From a checkpoint of a small mixture-of-experts model trained on Wikipedia.
Size: 12 layers, width 256, vocabulary 27942.
Experts: 128 experts in each of 6 layers, 32 SwiGLU neurons an expert, 8 picks a token.
Training: a variant of SOAP for the experts, 370M tokens, 5645 steps.
Below are experts of layer 8 (counted from 0) of a mixture-of-experts language model. Rows are named router (the router's row for the expert), gate (a neuron's input weights, with its number), up (a neuron's input weights, with its number) and show model dimensions 0-255. Each number is 50 + 10 x the weight over its row's rms, rounded and kept within 0 to 99.
After each expert's rows: a language model's description of what the expert responds to; "mostly gets" lists some tokens that are sent to it at least half of the time. This comes from a sample of Wikipedia text that the model never trained on.

# expert 45
router:50 37 48 36 42 56 44 52 62 62 44 54 65 63 58 53 70 46 45 54 51 39 48 58 55 53 47 63 61 40 41 48 47 49 52 42 34 33 52 53 47 69 45 49 55 54 54 64 42 44 47 69 43 41 61 36 36 55 38 47 60 36 48 50 45 47 55 41 53 50 48 35 57 53 56 43 60 47 46 57 47 46 44 66 61 51 58 47 42 48 56 67 52 44 23 59 53 61 50 69 70 47 55 46 46 70 36 65 69 49 49 36 72 41 45 58 51 60 44 62 48 57 57 50 50 67 52 60 41 60 51 57 57 32 39 67 25 53 60 61 43 41 48 57 43 52 55 48 61 61 67 42 70 39 47 48 49 43 69 66 49 44 55 39 57 38 54 62 50 52 42 31 39 53 58 46 39 46 52 30 53 42 56 33 63 71 58 57 40 33 41 45 46 57 58 34 44 38 54 28 56 32 40 42 58 49 69 56 66 57 36 51 35 47 36 57 39 53 49 60 45 41 62 45 40 49 77 40 49 44 30 53 47 35 43 42 43 52 52 48 49 62 58 44 49 36 32 49 51 38 51 38 44 36 48 65
gate1:62 49 43 53 53 49 53 46 65 58 39 53 44 31 50 37 54 58 51 57 39 47 64 67 57 45 54 45 57 57 58 45 59 42 47 53 47 25 60 38 62 60 41 40 64 32 30 54 36 43 47 61 48 47 39 54 62 40 58 51 50 36 39 53 60 54 58 37 57 31 45 64 61 57 35 45 58 50 46 60 42 58 47 42 40 44 64 50 42 34 51 52 42 41 77 47 42 46 39 38 69 39 73 58 40 54 37 60 50 43 51 44 59 42 52 53 41 55 53 51 49 44 60 57 47 61 51 55 49 49 57 44 72 58 65 53 44 44 43 41 44 52 44 29 52 49 53 48 48 61 52 56 75 42 56 42 52 54 41 57 50 36 43 36 55 36 66 42 47 52 71 55 48 66 71 52 41 52 48 64 64 50 50 44 30 37 57 26 58 46 68 54 53 56 66 54 51 59 45 43 36 40 49 39 49 42 39 39 53 55 39 56 66 68 47 47 44 44 45 54 44 56 54 55 38 48 74 67 36 68 55 48 55 73 51 45 49 61 55 71 49 47 51 41 51 40 61 26 53 51 76 49 63 55 61 37
up1:60 44 51 42 47 44 45 41 66 51 56 31 54 61 68 43 59 51 47 48 51 43 45 43 43 37 55 45 60 56 64 49 56 52 48 50 48 49 73 41 43 70 56 55 34 55 68 45 37 29 62 46 54 50 60 38 46 46 56 51 52 40 47 46 68 50 50 60 62 56 56 46 55 60 59 53 71 54 45 57 51 45 53 68 26 46 51 59 50 45 64 38 58 48 54 54 55 50 48 37 38 38 51 42 43 60 52 50 28 59 51 44 59 51 51 51 37 70 55 45 65 40 53 51 55 65 65 45 50 44 52 23 68 37 34 51 42 61 54 48 49 62 62 30 50 52 67 38 48 54 52 26 65 50 41 58 49 55 43 48 46 62 56 59 52 68 53 30 40 37 55 55 40 33 47 34 30 47 41 77 38 68 58 58 67 55 61 55 34 45 60 65 39 68 50 43 55 45 45 65 65 40 40 48 48 41 48 55 58 55 58 52 45 54 41 65 37 52 62 79 57 45 44 52 42 53 59 64 57 66 47 41 46 47 44 49 37 48 60 62 38 44 42 59 42 33 60 33 58 46 55 42 46 49 47 55
Commas, periods, and conjunctions linking clauses in narrative prose: that, which, because, but, however, and reporting verbs like argued, recalled.
mostly gets: " where", " which", " when", " because", " However", " but"

# expert 54
router:52 47 56 58 56 60 47 53 33 47 46 51 36 43 51 41 75 53 39 44 49 48 38 48 52 56 59 59 42 36 45 42 39 58 47 42 36 44 49 49 68 50 45 64 25 57 60 57 57 55 59 68 28 35 73 39 55 61 40 50 44 54 54 55 58 38 63 37 44 68 42 66 55 27 42 50 56 53 48 51 53 35 62 36 53 61 52 47 47 60 66 46 56 50 63 56 51 41 43 61 65 37 53 52 57 55 43 57 54 59 62 75 43 50 32 52 59 57 26 55 35 30 42 60 60 70 50 43 33 61 39 45 45 55 57 38 45 42 48 55 40 49 56 53 60 53 57 61 43 52 64 50 34 66 74 50 50 64 39 44 42 52 63 52 47 46 49 47 43 39 47 55 41 55 59 69 69 64 49 44 40 48 56 55 65 54 44 56 40 39 58 42 52 37 39 45 43 61 34 46 37 57 44 49 47 35 59 47 46 53 31 57 36 54 36 47 42 44 44 41 50 37 32 47 58 24 58 37 44 44 64 50 44 35 31 46 40 34 55 53 59 53 49 66 56 63 40 54 57 54 46 39 36 48 56 43
gate2:40 49 46 58 45 53 42 26 48 64 54 40 61 59 43 56 53 39 46 56 36 54 54 57 45 56 40 36 42 53 60 55 56 53 59 60 38 54 41 56 29 51 48 54 52 48 56 58 51 39 28 56 73 60 27 69 50 51 38 50 58 55 72 64 54 76 46 26 49 53 39 44 45 56 38 41 18 59 55 50 56 49 36 39 53 47 40 65 47 54 48 58 50 59 50 51 47 57 50 61 48 42 53 62 37 50 48 58 38 43 54 45 53 47 38 57 56 50 34 45 57 63 59 45 67 37 62 56 45 42 57 35 52 40 57 44 27 50 61 47 35 58 49 65 44 46 58 68 55 50 47 52 42 55 31 59 43 60 50 45 46 65 43 41 50 53 56 57 63 54 55 41 27 47 44 48 46 61 51 57 53 51 47 28 39 56 57 40 43 37 71 37 66 53 59 56 48 33 49 62 58 47 50 54 69 52 42 41 57 52 44 55 27 45 71 68 48 54 56 45 49 53 30 54 47 50 60 50 35 50 42 60 44 70 47 30 63 29 58 60 45 52 66 51 28 61 58 41 58 48 32 55 44 51 48 50
up2:56 58 51 45 45 40 59 62 44 40 58 56 38 49 67 54 34 41 60 39 46 57 51 56 64 36 53 61 68 53 46 39 46 34 79 54 54 39 58 40 51 59 21 51 60 48 59 41 46 61 60 59 65 53 53 43 35 60 64 54 47 56 39 54 51 23 43 60 49 42 60 33 71 52 38 43 45 48 41 41 48 58 48 67 56 62 52 62 48 34 52 57 59 44 61 58 49 65 58 34 42 47 44 52 64 50 63 62 55 59 47 43 44 41 54 43 33 38 53 58 56 68 50 56 47 71 34 40 50 52 57 72 47 36 48 56 70 58 39 52 62 50 58 26 50 43 52 43 37 53 55 46 64 48 53 59 54 51 50 52 42 46 42 64 53 53 36 44 60 35 48 51 45 45 44 45 49 49 65 45 66 51 33 74 49 49 44 45 48 39 44 47 67 55 55 41 54 55 47 50 47 40 55 45 50 45 59 60 36 52 55 30 74 55 42 62 63 39 58 60 48 50 64 35 67 54 40 43 74 61 66 45 51 51 41 53 38 46 41 40 57 54 58 53 52 35 48 54 48 45 64 55 62 22 42 51
Middle and final syllables inside foreign proper names and place names: Weng|en, Kuzn|ets|ov, Stăru|in|ța, ville, ka, ara.
mostly gets: "ara", "ai", "ville", "ki", "ka", "ari"

# expert 34
router:63 45 59 36 35 62 46 63 61 51 53 58 55 61 68 53 56 48 60 49 47 52 48 58 59 47 57 61 52 51 57 41 37 51 52 57 61 45 40 59 63 63 45 47 44 58 47 49 62 50 64 48 56 49 63 60 52 65 38 55 53 53 77 50 55 48 64 38 48 61 40 26 41 50 39 35 44 61 51 42 53 51 50 44 38 56 55 38 58 51 42 49 60 46 51 42 46 60 49 62 56 40 49 42 47 41 49 58 44 44 60 33 52 38 55 72 61 56 54 53 54 61 51 59 44 28 50 43 34 57 45 35 65 76 51 48 40 61 63 65 59 47 55 46 36 54 46 52 48 61 48 64 71 42 54 49 54 45 48 53 43 43 63 42 57 46 52 40 47 49 35 50 63 68 40 31 64 55 58 60 53 49 56 52 53 54 63 59 63 34 61 44 60 61 52 34 70 54 37 44 66 54 61 32 57 45 61 76 55 83 35 39 56 56 43 48 50 37 46 45 52 49 51 55 42 72 53 58 50 41 37 50 39 45 55 18 53 45 42 58 43 21 59 38 52 43 38 37 68 45 47 43 51 62 65 45
gate1:53 58 34 64 37 63 45 44 58 54 35 30 29 43 43 49 33 32 48 66 56 48 38 55 57 41 56 65 41 66 59 53 35 60 52 61 48 43 52 49 61 58 52 62 65 49 46 66 48 45 29 59 56 55 46 36 49 47 42 62 48 50 49 40 57 45 50 50 60 23 51 42 52 61 50 42 62 56 51 56 48 62 39 46 43 65 48 61 63 28 57 52 37 56 46 52 58 60 48 35 63 33 42 44 55 54 49 59 28 41 53 41 69 55 54 61 45 57 55 63 62 53 58 44 42 39 59 45 52 58 58 30 54 59 58 56 46 66 45 55 70 45 71 38 72 46 44 40 68 62 39 51 30 62 63 47 48 66 46 47 55 54 36 34 52 64 60 43 48 42 57 48 43 59 56 43 53 52 33 50 52 46 36 64 51 43 30 32 50 36 61 58 56 52 57 58 47 47 56 50 51 47 47 30 58 43 50 48 57 51 48 47 51 34 45 51 56 50 50 49 53 54 69 34 39 34 74 56 36 64 56 70 59 56 39 47 59 49 48 53 40 32 64 52 44 40 62 40 61 37 58 56 68 45 56 45
up1:50 32 80 39 67 42 47 33 61 62 52 50 54 54 57 41 47 49 29 65 43 47 49 45 53 61 61 45 59 38 56 58 52 53 44 54 47 36 65 55 36 67 59 49 50 43 50 61 29 40 44 41 36 52 21 37 39 32 33 39 61 56 51 40 58 52 41 37 48 63 54 50 49 53 63 57 48 32 42 64 51 78 58 54 44 40 49 57 41 43 45 23 58 54 52 58 44 56 51 66 49 32 53 71 43 43 32 54 48 53 39 50 44 31 53 32 42 42 35 47 52 60 45 63 59 40 46 61 46 44 65 34 46 34 50 62 47 67 52 58 59 37 49 47 51 39 57 49 37 69 41 43 44 38 58 59 33 55 59 57 38 60 47 51 71 52 47 45 52 58 63 58 69 42 66 43 41 46 50 56 62 60 49 38 57 59 48 62 39 47 58 62 57 62 40 53 51 53 55 65 43 63 51 44 34 41 52 58 52 57 58 53 42 58 45 50 41 55 54 51 64 41 56 54 49 61 41 42 46 33 35 73 50 48 59 53 37 59 50 41 51 56 48 55 50 53 38 38 53 50 52 64 71 51 50 46
Line breaks and == markers that open or close section headings, plus heading words like History, Personal, Career, See.
mostly gets: "==", " ==", "Personal", "History", "See", "Career"

# expert 21
router:52 55 52 54 45 52 51 40 44 50 34 56 46 59 39 33 49 60 52 50 35 56 46 57 56 56 49 46 49 44 39 41 52 68 52 38 41 42 53 57 53 52 41 68 41 73 58 73 60 58 58 60 34 56 49 53 63 60 40 25 62 63 48 58 50 35 63 45 84 22 42 33 51 35 56 46 38 60 43 42 41 43 61 28 67 56 59 50 39 51 65 49 47 37 60 46 49 49 41 55 76 43 61 52 45 46 46 36 59 48 61 53 43 50 28 31 56 62 60 49 42 59 45 49 48 57 65 48 44 58 56 38 62 54 62 27 50 40 56 37 37 52 45 56 55 61 55 51 51 57 62 47 61 47 60 39 35 57 53 59 41 44 47 42 52 50 59 68 56 45 36 56 57 44 62 41 68 41 56 36 52 48 32 49 39 34 51 50 62 40 38 48 57 45 47 33 47 53 56 50 56 41 50 45 56 38 74 46 49 42 36 40 53 56 44 67 58 39 39 44 60 42 42 55 42 34 58 39 34 38 61 58 45 48 37 45 55 39 54 64 49 58 63 45 51 64 51 55 55 59 51 50 26 43 54 59
gate0:53 35 52 57 54 45 63 49 64 50 81 42 56 50 47 42 44 49 61 64 52 46 72 54 41 51 49 62 51 59 43 46 37 49 48 61 51 52 57 49 48 48 46 55 58 41 55 39 43 62 60 64 51 49 51 45 47 12 41 48 54 69 44 49 53 48 32 56 55 45 78 41 56 52 64 39 39 53 29 51 58 49 56 38 33 67 52 49 42 47 40 35 59 52 42 49 40 67 64 35 49 39 50 63 34 52 51 49 32 62 57 43 53 56 46 39 45 55 37 40 37 45 51 60 49 41 50 59 33 65 34 53 38 28 63 51 44 38 47 51 54 51 41 60 56 49 53 37 54 40 41 52 65 48 66 56 41 53 42 47 40 56 48 59 50 51 53 53 62 56 60 44 53 40 28 45 54 51 65 53 51 78 45 51 29 47 52 47 51 49 52 53 47 65 50 46 67 35 59 57 48 46 53 42 64 47 36 41 27 61 64 47 57 55 61 38 52 48 45 55 66 48 59 37 50 63 84 60 67 57 48 53 60 40 55 47 48 44 60 46 59 61 45 53 37 68 68 52 44 51 50 59 68 48 46 56
up0:41 59 60 46 40 52 64 60 43 50 61 44 49 51 54 62 37 46 68 49 34 44 55 56 59 60 56 44 56 52 66 36 38 40 41 38 47 53 41 36 62 51 40 32 62 37 46 44 61 55 52 51 57 36 38 46 70 54 47 43 38 65 33 49 51 56 57 67 54 55 45 34 59 43 61 41 45 60 55 43 44 71 45 61 48 56 51 49 53 48 47 53 51 37 54 56 63 51 43 49 32 43 38 51 67 43 53 63 44 54 53 35 46 62 58 38 58 43 70 47 57 55 50 52 64 69 58 49 39 28 60 47 53 60 51 47 36 56 50 47 44 56 47 32 43 54 47 58 56 26 58 38 51 50 45 66 53 47 43 50 62 46 64 56 56 32 39 26 48 29 42 46 52 73 54 36 57 46 44 58 45 57 29 38 75 65 39 55 53 46 58 49 58 45 53 63 45 50 67 27 57 55 50 60 46 62 50 51 50 71 57 55 51 44 35 62 62 70 49 36 49 39 44 68 59 48 39 62 59 53 44 65 64 43 55 53 49 54 51 57 34 50 37 51 42 52 57 49 76 38 40 27 36 42 46 56
Place-name starters like Mount, Fort, San, Saint, West, and pipes after rank numbers in tables listing stations, routes, or airports.
mostly gets: " Mount", " near", " SR", " Las", " Saint", " Fort"

# expert 59
router:46 46 50 45 58 49 41 41 68 48 56 56 32 43 54 48 37 53 52 57 29 42 42 52 44 49 39 61 59 39 46 62 43 46 52 45 50 52 56 58 41 60 42 43 43 41 53 52 62 56 52 53 44 52 42 43 57 71 26 56 49 68 59 50 59 31 60 46 50 41 49 31 60 48 61 38 39 58 45 48 50 46 42 32 60 46 46 53 44 69 53 67 48 38 58 62 59 49 31 42 74 30 62 48 51 50 54 71 44 60 56 67 57 46 47 42 66 62 47 52 46 33 54 57 46 71 46 54 32 56 55 48 69 49 61 36 46 55 55 43 45 69 69 63 52 42 55 49 51 45 47 38 69 50 71 42 43 42 68 57 34 44 50 47 42 42 56 47 42 45 36 42 56 55 51 42 62 54 52 31 48 64 54 57 65 64 62 47 72 39 54 45 55 36 34 25 51 47 48 41 25 51 58 41 44 41 51 48 41 48 42 46 50 49 38 71 43 40 57 35 53 41 40 60 58 52 50 33 41 49 62 47 43 38 45 55 43 31 41 51 63 52 60 57 46 72 45 42 48 35 33 49 36 49 48 65
gate2:56 50 28 41 43 43 62 43 36 59 43 56 54 50 55 56 37 56 63 64 34 58 46 50 42 35 37 29 44 45 39 29 62 58 57 66 52 44 29 42 39 59 60 42 63 73 56 48 71 62 42 44 63 39 39 58 50 66 35 41 55 46 36 59 75 66 36 42 52 44 57 49 53 41 49 46 35 47 48 43 42 52 42 61 52 29 51 57 43 46 63 61 42 61 52 58 47 69 47 50 52 35 62 60 33 39 62 44 61 28 59 46 53 37 61 51 49 47 50 52 57 59 65 33 61 39 46 55 49 45 42 51 45 50 43 38 48 44 42 38 60 38 64 61 48 56 53 48 47 40 33 75 49 53 50 52 62 58 70 51 62 69 36 54 54 40 49 55 59 52 36 52 38 53 38 39 33 36 50 47 38 49 48 56 40 48 49 39 37 50 43 45 49 41 42 65 52 69 32 50 50 62 37 67 43 54 48 61 55 62 48 61 38 41 65 68 47 63 46 40 42 43 56 52 38 67 40 47 64 61 43 74 47 60 62 52 54 49 53 51 58 61 59 56 51 56 58 48 46 58 50 64 48 51 50 45
up2:56 45 60 54 51 44 41 42 41 45 41 52 39 64 69 43 31 36 49 60 44 58 54 52 62 51 65 48 48 48 39 45 56 47 68 54 47 42 50 53 50 41 37 56 57 54 51 45 54 64 52 48 59 50 25 30 62 34 63 80 37 43 34 39 58 60 58 63 49 47 66 55 39 52 65 40 39 51 41 53 55 45 52 57 55 45 56 62 65 43 59 51 68 42 42 59 41 68 43 51 38 50 49 33 50 48 48 46 67 65 61 44 47 44 60 32 41 31 53 36 66 62 51 50 50 48 42 70 43 54 52 65 50 40 64 60 45 60 68 58 55 67 41 53 40 45 60 54 54 59 67 38 57 52 68 51 40 49 60 58 49 55 44 39 53 56 56 65 57 69 63 31 62 49 46 38 53 53 43 47 64 46 45 45 47 37 51 57 42 48 49 57 51 47 54 38 52 63 67 60 56 40 34 47 39 68 37 58 40 50 64 31 55 46 47 51 54 40 62 45 38 55 38 63 51 58 40 59 62 34 52 61 59 34 65 54 49 63 54 60 52 65 38 40 60 44 25 44 63 43 21 50 48 61 48 42
Middle syllables in scientific and foreign words, especially species names, such as catecholamines, cymothoid, aphidicola, souvenir.
mostly gets: " human", "oph", " th", "ph", " blood", " Crypt"

# expert 40
router:66 45 60 26 41 62 46 51 50 62 60 42 50 59 57 50 62 44 54 57 44 34 48 58 60 55 46 50 63 50 54 32 39 48 61 53 58 44 55 56 62 58 43 38 46 39 54 67 62 51 45 44 46 56 63 34 68 62 38 47 53 43 44 59 43 53 61 38 52 75 41 54 38 72 64 56 58 48 55 44 37 46 43 47 48 65 55 42 45 53 45 50 46 41 40 62 58 56 41 60 54 53 65 36 43 46 63 34 63 61 64 29 53 53 45 51 52 49 63 37 55 62 38 64 52 63 64 64 40 66 54 63 66 35 49 56 38 57 57 40 32 54 40 59 52 61 44 63 58 70 51 66 60 20 46 37 35 41 26 31 61 41 33 50 60 33 52 49 62 42 45 54 62 62 63 50 64 40 58 51 48 60 52 64 51 51 45 50 64 43 53 56 45 59 48 39 48 45 57 47 49 42 58 54 44 58 61 59 53 39 37 36 43 61 51 48 56 53 31 40 58 45 53 65 45 67 59 51 47 43 53 41 44 44 55 40 28 38 41 29 39 46 59 34 49 56 50 48 68 40 41 47 58 47 49 61
gate1:57 32 43 68 49 33 44 62 54 52 46 57 51 32 40 49 44 60 49 60 48 38 55 44 43 42 68 53 49 41 62 54 59 46 45 50 45 54 50 47 58 79 60 44 80 44 54 68 54 56 55 45 36 53 44 44 58 25 53 50 60 45 43 48 57 52 57 49 67 45 40 42 42 74 28 53 77 44 52 49 37 62 44 39 46 55 44 53 39 51 43 54 52 49 50 45 34 48 53 54 46 54 42 64 48 67 38 57 48 43 48 40 49 74 50 34 45 55 44 59 60 22 37 41 45 45 65 57 52 36 49 44 46 49 51 54 58 64 42 54 40 52 63 44 54 41 39 57 49 38 33 66 45 49 68 51 66 55 38 61 52 44 62 36 44 62 47 48 54 53 54 54 49 61 49 34 67 58 50 50 32 42 21 53 43 61 56 37 42 47 52 45 49 39 42 56 30 46 45 20 61 60 72 53 34 40 48 50 48 48 66 57 37 58 54 55 55 49 52 52 34 36 37 45 48 39 40 47 48 39 57 79 51 54 66 56 50 43 52 61 47 41 55 53 50 41 49 49 43 59 43 59 55 55 61 52
up1:64 46 39 41 63 32 54 73 47 49 24 45 48 66 48 64 59 53 34 68 64 59 47 58 49 43 62 50 48 48 45 63 42 64 37 56 42 54 61 57 45 61 55 58 47 57 49 65 39 30 47 43 41 59 44 43 47 35 45 62 50 49 36 46 55 45 42 61 41 65 65 48 28 39 44 49 63 51 48 54 42 59 46 41 33 43 52 64 46 50 57 31 64 62 46 52 57 49 50 66 35 46 61 55 47 59 51 55 45 48 37 43 55 56 40 46 63 59 37 64 61 36 33 49 34 45 58 61 39 37 50 36 69 43 35 61 61 72 46 52 48 49 52 44 36 35 42 64 47 49 60 53 42 57 64 57 48 55 50 36 44 59 49 47 45 56 48 34 49 20 55 53 65 25 45 33 51 52 48 65 46 42 47 54 57 49 44 59 42 42 59 54 51 36 44 47 33 43 47 55 71 66 63 49 56 34 41 47 39 52 57 47 44 65 45 41 36 52 51 52 55 46 31 42 37 62 41 69 39 50 32 55 42 58 52 54 36 44 58 59 47 56 51 66 57 34 66 43 63 44 45 54 54 45 57 42
Line breaks after headings, table rows and list entries in sports tables and structured lists, plus === markers and table separators.
mostly gets: " ==", " ===", "\n", "|---|---|---|---|---|---|", " ====", " ="

# expert 3
router:50 41 50 45 45 57 50 38 50 60 55 39 51 52 36 45 59 52 51 53 55 33 40 55 69 52 54 32 55 67 48 55 35 62 52 62 38 43 57 58 53 57 56 50 45 60 62 49 54 50 63 58 46 76 55 39 65 60 51 48 60 52 45 55 45 43 55 38 60 57 50 59 61 45 56 44 45 49 38 44 45 45 63 61 54 63 56 40 39 54 52 53 52 59 35 47 57 60 40 58 58 55 47 42 57 55 58 53 57 66 64 35 35 56 49 72 54 55 55 50 41 59 67 48 37 33 62 52 37 43 53 55 33 36 51 54 43 41 51 67 47 60 52 46 29 60 30 35 62 55 57 58 69 49 46 53 39 50 36 43 47 49 40 47 52 35 55 29 48 47 48 50 57 63 49 48 48 41 58 68 34 48 42 52 46 58 56 63 67 48 47 58 56 51 57 44 30 51 49 42 53 45 60 35 34 26 59 60 43 39 61 20 44 54 65 56 51 42 46 56 61 52 61 62 34 66 56 40 43 57 68 46 26 58 59 73 49 39 50 65 51 73 62 50 46 37 47 31 58 46 41 41 21 51 55 61
gate0:42 52 37 52 39 46 51 51 41 27 56 45 32 46 41 52 45 57 55 44 54 68 53 46 60 48 61 49 60 62 36 61 59 71 65 40 30 60 45 56 43 45 47 59 65 51 34 59 69 48 34 51 46 55 46 33 51 50 59 54 47 57 53 71 62 49 49 45 56 51 46 57 52 31 31 54 49 46 65 68 54 64 62 29 41 63 56 52 48 49 40 55 43 49 38 38 46 46 43 41 39 55 41 55 33 62 57 63 63 44 54 48 36 66 56 70 47 41 59 39 39 31 58 38 48 51 44 53 56 41 61 50 43 46 47 69 37 56 41 47 40 57 60 40 39 35 46 49 58 51 44 40 51 36 59 52 43 66 33 56 48 59 31 41 29 51 66 58 49 53 39 44 55 48 45 57 44 48 43 58 47 49 49 63 26 28 36 48 35 47 67 50 33 55 49 57 36 41 43 41 49 52 25 39 31 63 46 42 37 45 71 32 60 37 55 59 70 31 54 59 49 49 62 54 56 53 63 59 35 45 39 61 60 64 62 56 55 61 44 45 45 58 49 47 45 52 48 43 52 58 58 42 48 54 52 53
up0:61 49 64 40 58 67 72 56 43 68 43 42 49 50 65 44 42 45 51 55 42 47 53 57 42 61 44 31 56 35 71 45 49 29 32 51 57 45 43 40 45 52 65 45 31 48 54 42 41 48 69 49 38 39 42 44 53 50 54 63 48 50 45 46 56 34 51 62 55 54 50 24 35 61 67 42 42 48 42 41 39 51 46 53 52 56 49 63 50 39 69 53 53 47 57 50 38 71 54 61 41 34 51 51 57 34 55 32 41 67 56 52 69 50 34 25 64 56 36 56 50 41 52 46 62 48 51 44 60 55 40 51 49 50 51 34 54 53 53 44 70 36 35 55 35 58 45 50 43 45 57 54 41 74 55 53 63 39 56 37 43 43 77 54 58 47 36 57 47 50 60 66 45 50 53 45 61 64 59 46 68 51 38 44 61 63 53 45 67 53 29 49 67 41 38 59 60 50 52 50 56 45 63 66 59 52 57 49 56 42 40 55 55 52 40 45 54 61 35 37 44 41 19 42 52 49 39 56 63 51 37 38 61 39 46 55 60 54 52 48 50 36 49 43 50 58 51 67 58 52 50 60 38 53 37 49
Pipe characters and line breaks ending rows in wiki tables, election results and sports tables, plus infobox labels like Born, Died, Location.
mostly gets: "″", "|---|---|---|", "|---|---|---|---|", "|---|---|---|---|---|---|", "present", " Apps"

# expert 16
router:44 34 57 57 46 54 56 46 55 59 55 27 58 59 36 44 59 50 47 40 54 54 31 50 55 54 38 65 44 60 56 37 36 64 54 46 38 31 50 60 50 62 44 55 46 58 59 55 61 62 54 47 37 48 55 28 50 64 46 46 60 63 54 56 60 42 45 52 55 27 41 38 42 38 61 64 52 54 43 35 44 53 58 57 61 68 62 41 44 51 56 75 39 64 46 52 65 56 41 60 49 66 62 42 50 39 41 43 28 62 59 51 46 45 56 54 63 55 57 44 46 74 48 54 41 55 61 53 43 69 57 63 26 35 54 46 45 59 47 49 45 55 50 49 39 63 40 63 53 52 43 53 50 51 52 36 55 45 26 39 45 38 48 38 55 45 59 41 47 56 45 33 65 60 76 47 61 49 58 51 53 63 57 59 52 43 39 54 58 35 44 61 64 48 56 44 67 38 38 37 40 33 84 45 42 49 57 44 45 43 37 44 47 69 63 61 48 41 39 48 59 41 48 58 42 49 38 36 48 52 70 39 61 42 52 52 44 41 34 53 53 61 60 46 44 51 61 47 69 37 42 37 54 49 56 46
gate20:50 46 54 43 50 59 42 24 62 53 55 50 51 48 48 46 48 42 53 45 66 35 47 50 40 31 53 37 43 45 57 60 61 54 42 35 39 57 60 49 62 48 57 54 64 53 39 44 62 45 48 50 47 31 56 53 74 51 51 40 61 24 74 59 51 54 70 32 61 51 36 51 57 61 49 40 47 64 58 57 46 60 42 45 54 47 37 37 47 36 49 43 40 54 44 42 59 55 58 34 61 41 38 51 53 60 36 40 65 60 33 46 48 52 51 43 34 64 64 41 63 35 53 51 51 50 54 57 52 73 65 48 61 47 66 61 57 62 45 54 57 60 44 62 78 41 53 58 42 46 42 51 64 55 41 65 42 57 36 47 47 44 26 45 44 50 55 51 43 54 42 56 42 57 65 42 38 58 41 45 55 51 65 59 22 57 66 50 65 34 48 44 45 47 47 45 57 44 38 64 29 46 58 58 52 56 77 35 42 77 51 50 54 57 46 43 58 56 52 52 54 39 52 55 61 44 44 60 44 54 71 61 71 50 51 59 43 54 48 64 29 58 66 55 57 51 46 58 54 48 59 44 50 48 48 45
up20:40 62 29 51 59 56 52 42 58 57 52 52 46 44 49 44 48 44 55 62 61 40 32 56 20 58 48 48 43 56 55 42 69 54 35 63 65 48 67 58 55 44 51 58 63 28 37 52 54 47 38 68 42 44 42 49 63 48 47 61 65 55 52 65 57 59 58 55 62 54 35 61 46 65 56 48 42 52 41 55 47 79 53 75 57 62 40 42 44 27 51 49 44 67 52 46 54 35 66 54 52 42 42 42 48 45 50 53 41 64 57 25 23 51 45 50 37 57 39 41 55 43 45 52 53 41 53 34 55 48 61 54 42 49 66 56 37 50 45 56 43 47 29 41 48 46 33 56 53 46 55 37 52 51 52 47 52 67 55 42 46 54 54 52 37 53 63 57 49 51 59 74 54 54 58 52 48 42 37 48 42 46 59 51 55 49 41 48 68 36 43 42 33 49 51 58 69 47 39 52 34 48 49 58 70 48 55 49 53 55 48 51 77 41 46 50 55 70 51 57 80 40 49 62 50 60 55 60 44 69 53 52 49 58 50 39 30 58 47 54 56 50 59 30 69 49 37 44 55 38 48 44 41 53 64 40
Line breaks and field labels in infobox-style lists and election tables, such as Location, Candidate, Votes, Born, and signs like =, +, −.
mostly gets: " −", " Location", " Candidate", " =", " +", " Born"